Experts of a small language model: 356M tokens.
Below are experts of layer 4 (counted from 0) of a mixture-of-experts language model. Rows are named router (the router's row for the expert), down (a neuron's output weights, with its number) and show model dimensions 0-255. Each number is 500 + 40 x the weight over its row's rms, rounded and kept within 0 to 999. Numbers have three digits each.
Before each expert's rows: "comes before" lists some tokens at least twice as common just after its tokens as in all text. This comes from a sample of Wikipedia text that the model never trained on. Tokens count by the router's weight.

# expert 39
comes before: ", ", "'", "\" ", ") ", "a", "-"
router:544514479523502541541529451534553572553495573492467471481490431512463409497563450488507451484509492520517532482531491426508530523550558540508474501514476481532462473467543474521503533466463530542532472574519408547512541507431529502444454503505438409446567531538508525522548553501500473541517578554513530529535484540423441595557508544461452511505528460468583505554543517566499536460465519461479486513557509470535521465488534502508490517512528472536564533525482504429444455448469578450431566501495512455461460442449529492439561478420504481520469472520507518451497530513524525619523478443570461494490478453528463511499476539418521433451484478463523452497468505463490521525469607555533502506518481513536464512562569502540489562462468474462563509549491469522552515437487506
down1:546426467564490556434477517566481557488504558533445453539468530479461490578467439438537559506452519454522504533539445490510505480545454519462521518629449551503515535498524520427545474498518520512539530485513467539511542523452507528517512597511555513559513502590564469512438467485515486500539557558502519477475473544508495516535563513507577539508483535498503460469501505535525402459464541501470532486536576482503485543536485472461457526486454465478522536537512513457552584484499463515460497465530457508499498544533489498456555430432514508520482522580517495452490485542513526549522531427480470458469472528531558577494516529469556484449537561452519473526533594434520516550493458463480457501494580527521462461619451480507459515544477548474541454457566464415492517507578530
down2:417457466454481493433518510510462478537502476504530502484533506501529451454568560550499505492433486441489505461550442491538549462522505459454487503507558558461493531496488522503475495615452525470468529494519539421454530510577471500533465449467496537464533482504520476523561524515538499516494354501552488481585539536503517512483491493506567535539442450572536542507499460453486524565458527538402450541537432468514515485536539468493494464505422489488475470537499515513481488498502529465550534478508485540541535443479476483493565507557482557512501512467523388510587551531493504524455526579469554503498498450483523451500518454453573483490547494531477482560501466471442528565545455494532512541565563512519492510535505432524462570494477570533395507500423553536519447551540591
down3:505503531499513486471546491469474485528467537520531467556498519549543539566495482454520548496523485534504563433510480535489453468473479496552411467482477488465511479520521458532473563526527561516487497542532468502480497439517556514488516537476491578451468515594507517476486537464500525527497561443520483524496510497437551526512631528489432435497560464489486458476471531518510544541520513504505497508507553427531522505437470463497510462444431497549634537416516509505540495486462488465432506436513461468461434503489522514509520451481475564503481491476497504547478432458527559525510528549444542498529559502503546488502522502392490507483488478420579464552450463503453446573506419498574477465499499466523476481501466441440471462405479495516561594483462512502549427448525636
down4:537486438475469565602519539474436488431460402543542428490495482568465500525531488487526430454481505483509456522511456468495527448523557569443479544462492476506467526457473487549461519599492533420445496545499472525461543459562453537538484501489488544456501500491508453556508516517509544489514546513517459537560467506506466515569471441490544573493421548558490540449448421527531488534468452439522513477479528519510576492471482453508507520500525457462504495504530552521468474487477474490439495520443483532483550458568521546521552502483492538569473467439542453443483508471525533493460559467544537560465500542526550446479466456561555425511505534494532598481554467508564484564566464457525521493501537491475523460500434516537443546505455612507485421467556555437484539509515517
down5:536479540543489514431454528544491529534479512440502477505517479426597551530525520519508444480484439505481529497518454488546532489529523537472530512487463520578487435451403485494453540534468486549515487472505490526527485441572499567534505488457435472466509452490531502555471502473500513486472417556484486495543478502507490438503465491494489527492474527457510399525541490545505485573480496539482488460470515560434603446503554415537506540518508527525558491451472525449547537478510489431468464475486528512430495483583485542548486451496521532403483487469451485441470432502454542516590520472435501562500541501480526578514521430405477478498612526467401472477517424552511534476473485443491454590519525501528546499474496538535478527483552495537468510481463555432523460488565564
down6:524491498518464530504462534462455526555414450447462525562548508552498520461429507546572496485503581452542477524557544462549505472520532375390499544527559489449501535450521546586461488461491530492521538464544501419505478552486503459434474512462585497498562489519475453544524560463504525455564459551504507469508486500519472486476492595456477558432512477445540465535500437503510541507503538532459455580517519543435506510457514532508543461536453466548502484532499456519512472451558567476515466496543505462507505439497487451546484508511597541498544530536472510505510517564526477494483567531434543513556484392494518530433491495507496493482495510611493414467475495441491542489542493498529498555453444425454558484514536520494503454494447425466519459492537522471481513460497538
down7:499549547497525538488328452489461609547521541542499485494462499492479536533475446510549482516496506480474525487488544491496475555496467531591544542474488554509478529443516509454564449458529560531531463508519509481497575527490555508599502536488516504486500404464532477454468507447503486588501464450470481486481451411541450491551543442541412531490470542516503535485443449508572550483541468459432517519498462515467453504524531469518481502580548490551513473491484417508559528524479570506497474512499485476571475477437571402503541492498472496453479496597472532522539499457478424442547496454516446499469477468458529535465479518468522441452470514425477480533432463419539538500463491597453478554460452510502513509504493500478530555509481460514478487494508486546484530506473547
down8:538469479597489475444571444488509470589416493392453468514515525564531484502545521537530551516487474464531488495417559537501517525496529512499487504492445496496474561528509463443505467512482517521525552502492534444492446543489480510484458479522553453478497465517517483526432584539424490515538396533513496490496504480499538481502507517507503538525450525477469511550507557503526539505537472447462555460504478527577372548464473457536471480506474442530495532500482478499535499462483461462512575474540559470522530543482547516499412460522465488533504456540540526520530449459473561446455531430505536514516484468588484528507524552425544563459470537534498517516480447508605516537425433536467531417444487559439491406496559515491521496573490496550514498461456520503539580500421466
down9:460454499563566521516544507495507486556518516554371494447483456478574462509511476462475431524460545514482508556509511509447524468553492574539448462402481501479484464487547456493492472470584511480512510495505575449539488503460502453593434407452530525528531537525499454475486518471540450525568331556521526478544540519501457539500501478507467518529496534554519549524545486442502510491451550518560641506461434536456552516502507428455537514499502458472570462506483534514473487503495493548580493499454494560445488505503488536501442492514511503452521455503512513482490456488555477486514436541567448568481471479461423462523488532489442472462501447511533481526530486547492469511562557468513478515488468485508549500521527548498443468506473449519570428461554499544482489468462462
down10:513512453520477558502519478576531507502635529531454449489498613531433496525465437486537504499489452500463494486482523490580522432471517481468527506547478523396482522510497472424467507501501568501498527590504567486470542463474522505516476495549471479467543438490501540463459494491501511534524578505472505460522560567547483584525493550586507493516544571472455491420518485514496518484491497445470457485497562538423478448472445488493569590423472488564536582473493570450516534480486499449471477470481514527537469499486517551426553490467450543497526462451530525471510497562431534514499546514470498577531538466437478490555499572519525452521489550463406467436492551538561510501512476475489527435526482557569495503472520528530572447506513493467505444528525496564562494520465501
down11:587440503451519558443603530529474410487364542539482464533472473445496480564523496478530530492522504450483513506521443474476510451479502487515562434499474463550532469476483552560471471467553555484478496497554503468518471516490472466489474497489507593488548518452465546443479514449462443586544447491527493504511561452542509469507485473535494543512431503450500489490438480520495470474535581494468474469443533411495425483454519500559566435535564468483497524492486471585492575483481517562466491498439493490503491473526498537499527581461514508552534516495473505465508501436503468445495568493451570450511549491470500465522435560446526541496533532526485502485493523506630468492482529529486442491526501540526454522535430501495468460491614542436531479567473512575530460498541527
down12:510477544552635471466477511516478559601473490428544582589473496538472522476478484461457526483416434574494496428472456547539557465546491440541496536486541501589496492507536505447510533504491443493500508517450535553498565510585520470534482434465502509461437484424449446451461505531436461580426512516523488404520586457488494479541472489471510508519573484515489549537568498528411485480518476503494532480574491497506487471509510446516552472513548538434567504466516536501396507529520472518528505504557445477468548466507482616518502473503478490552525532484541517479500515425535514536509473551548491489522437508446520535477538528493510534484532483503497497480574501527474453463533501471501448496460555428469514511473525505482471550433505524476480521558507442433548505499479549
down13:474483499494497491449504551568511520544458518540528484522516497560537516515544570380554480454590499499478507479528467512459473505510549478503487438530400472390513545501474548411468448513508520504492467451530554516585518454497529477510530572494475484498460528473478454476454523496555501510501469524503502560549485439575560459501528440505487515506485538532527537456464479490505469521487526448540503499533463504576461543549485554420487446490537536370514436478439483491462513504479533573547519573530506590577456466511479537480525454418507507554514464524524487506472425540524529473468472524445502499489495504449536473515453520509507491501506412508492521439495432486548542481488559495507489596477478481507578468568487511384507570465527555484482521532530531587487534483531484
down14:541508528442539486583536443502504537541507463413548521465513447450565473482481460544504528569541503521449492444461501517533544598508543532475512443514500497537464533468537482539512441541449539505594522519520522511536553458510494489542522621566497534499545488519511484461622477468504486511515509434422442533494542481520497492437497449576483531538490553486489465516486528469515430478448546539520466453452497508475519463491485467561492514507530521524384497490487502517495573576541500453473479460530481450484441521472546576455476519498531524459497534476548476549536535520482430442483472452462526535487474501460600488471465428541495453524506571415580485575468539472509520550471439510459540547524558489475449481476484599499551495515542542485481496541446467529490454518503504
down15:487496453460562556465555496426519586498514548525454405485515566482464519458530515453527472492480567531433414521567544486525469551501517481479567504475493470531496529460531551549524514493527528564485535592449540442490500501425484546460449437486575486522487521546494508494486531456499543541556518591489516523520485477550573554529479545516499429469554475531466525468526551494544523511460517548539451506502486511467552484527485458512501499525544449531493542443583520515568621528529540461545473516479519452555444455555497497517510523456546469535548476529490525493484475537434496591449489472519442539501493476551486548501538533480461496497535459500526491468460441511477617421508447501468498457523599509522496486578574496492461534487506467474527569436470441456535518462488471
down16:487447424421522543542459484460530478492487483504458483501541495542475558534499612510516496510558531476499558447456497510468526480532574543494566532492451493521463535520549550484508490537493474508509481485504452476511459392488543544502438525601481567411417495513523500477504530535496537545487592459449516502462494513538524473516495518513523485537466518560479548529456469480533516565466488564439636461513485555481478510530498434515539563527437490526444474459529522526454496515530542547378554417518561542533493431507507469505478535458525494457562485508492500531502508461514520554529457504480553428504535439520476487411497454493472496562513551549471497558525522507511466437466536475449530472501485548454494451465532508552506554552492536497410579439527526472528489506567484
down17:536530489459505473517527498523497521452531486470424451536539522564504493506586495501462481505500484465494565483538509489522529501471525471487500504517508516423503553551493479458514499510558478470521483542539503488547501501492538521417512506583474417507501482413546552502358390606477461465492427483519474462479390391491498515545509527497415455523485566494524541474452515517544482516476468531484462463426517566522548495515453486460497527467442454487476452477479520474461451499480529485496453550575537491540534532552515480470487513451523482528555497522487535507515464594555462531463456449490526532478546506590495502509507482464503501419460461455503562452430502587503531517495456526502524457526557572443538453495519485492585454545537475485491565527576584544516530506473479
down18:469575522490497493491481518480529545502531515491565439434473458476537539505528549494458483437497611495583438435526472444394462542596486492534441468482465524509472477502436472469520502551463501511512548519486559584587481512480501505550502453482526489497536432473558522453632575524456539531419448536518471544477568437531421556508506499498507574456455475430482506471472485472478467434535540571507463571452465491504468541487558559504560582500424521459455533479493521463508463529503520533527474517445546452538533517495459537485469482529530534598457513498460524452440493488510469527505498498532555517483570498511503524494468489570446528476500510504438569556463535494476496454480496509502543502505536514522481460521564495460457514552458478541493502501455522498469582479478547
down19:498568534472440495499476480437536523508520487465485480451488475390486465508525489411486442413459483461477471444584388506507496546481501562526488562487549534463534494503543502493554503491462547504464502507547457526585425470478490485503495439504490514450476556522549523466415520466508446554531425507579516451441425550556477554468507496519546497435528491523492515504559436554548536427515528463486486440561513520536527471470500541490441499436552534475525504526470526479511517503532554485523536469526479479506515525500545426488469395516510540588524500512505483510521481421512472487532445556459488418537428580507464538554521504567405462489497529531466478543454462471419516498488440475460468508444463452464477502500511501494514559460505468585516507498420444464500506500501513
down20:537507439451435520442500485504575558447538464491488448490533472492488508513549483537519498530482528471557470490477560494567554534485521495465466557499550508581504501561496486518404480522544530461559487512553491518535505510476431577493584492544510498516558425518509513467418485505553613443500534515506462455450505467530540427485496496504480434568555534358471534482481440573503540491480457505509496525478481408489417544529499511488500481561522507478555447527515547509494487455548498494479398550534579525459514545499529504496501542556490542495508550579440464477511540523488519518440522494546485527481491534464515588564467535464517449510477476516486545520453467471494546483429498532530548520488451525502501486436566493435500470511503438492479512441523554518504374473477512
down21:453499533433564449443550529535487532518491480474543559484481463491542461443483485473438429443404534584545413468562414469510435500477487506449514557534451431401530462495506498485531515530480427541531485454529525499543509468528467476507400535519497503437495512494488484579489529505553481503546527505491517441484537454539459412506516512480511460464532449494428452548513436531534546486521508473503431476492457546542519467547475515548487422487506529472475526540487507501498510522505463534434467503460502516524466436471515510558501433559505553509539534532522508495378543515472567500540482507489511409442499485461518459512502542508468439510467553569583447446439450522479484470526518484478540544560487442488557502447513568562451459493549493483475461567517473503545478560477528
down22:465553596544504532544354530563462475504451526501479612471461498482501500535480570542558493450497531470532528551491471416521550429467558552456534526495491521430457520549511459534496454562554480506439463519429477509524474484498534458493498583532502548525509477489545471502469504485461545546497452435479511532542549531486476520525457477537505522544555510515469393442480479437492504422478497540472466483475467514530522474440497466546489493479480540506446539518484565524437520522465492525536472460494437568532492498482436439516534505412529545492491492481474470476470562515474556457513551509487564492487517511517530457496480530480540467496411501511535524542521542507511510483523509559529518544490451472521539548543433476523554512463579516356572494428498501541472465555532445
down23:490443528458488486500496491480542487533515525518484509543514478499534479526475425467499502528554531521563526469561483500476416499511424507525467491536537518503517526461531417457478512550500485558504584483494413489499531570468438582501504494442542498446538460502436488487456484492522468550569456573486505534581474469492515506449507522422554476496444512501552413449508555444605538510466465497535468458507481518518504506433522549466454520456478572484543490533546473491505518432522524516470455441539571537520474482473479517451466525487462620557458486486567555532466531497538473545526485455487438506584543515462535560406402483491460497505458458520479415568497504525500521490512564471478475500514475515471502446464493514525493600438539517601426491551500485461511476440485492
down24:470489486453439548496538410495435536505461484491444515487517526524496469474430432504540507528447472550526507456591518504556494524475512530546554476519555465489467441508562511493486457502460506486464518524549500464565510512581525533509533415492455511540524444570508413522463546552439514417493447391460574535522462514495476528461499462542487475519499457493457444442466463528453469553495537507555535522473526519531489467414520419533503505520520606549485498475473504472508552469519454481468420481534450510500522494502476462428444512441493537437478547511512500484477432467520499416472473529554567460503489464516495508437486492461452500469575549485505468531561536501441454529476435470449536503472501491485548549490425550480446573496502504463470582558569557503476434475505547
down25:500483475539492516518432523555480499490525544562475438486514488480474485462530508450537474513529567497479567496500531541544514547486572509466513492473489520511525463555516569503455527477510474447465539517514446443529473467496452543453519512501480532502443501489452476546415479478472531510462451525403495471553516560504503460474521571505527512521444579462514561461603489464467479522581474555464402452406565435555498475524443523560447461522550547438473520465526493483527594513543472495521513504457513586428438489480469488576499469489563506479543504479497465488541493496519536491440516486462432486533494437514505527574483551505442519478527503490485457524521535511452418534593506617519483488492531564499464544432464559475494496500499437465509437464463492472534506440594442
down26:564534436419480497543645414461533443480600521505501495504506506509562540533575528499457462448492521497471448489435396573493536502474546479497500506493554481558556545470531552515574545533510451398533487513484488513444479486474540524511486510491493429566482430572509508532559546478533477528447537415469463517457529446499484575535459523509463493502452423526517527475489529475573488475550479519515573535473484598503453479496538535419557546507486467510447453477546465487431465509514455519463486497555526483505467471484504505576493462504495533505507527513462575564456463518468519439536435508440536522531487490418455506478513492476523530515486458516498526572539498471495464447532448545540532504516498514506556536498546494521508541568566431493518572516508476518519507499535484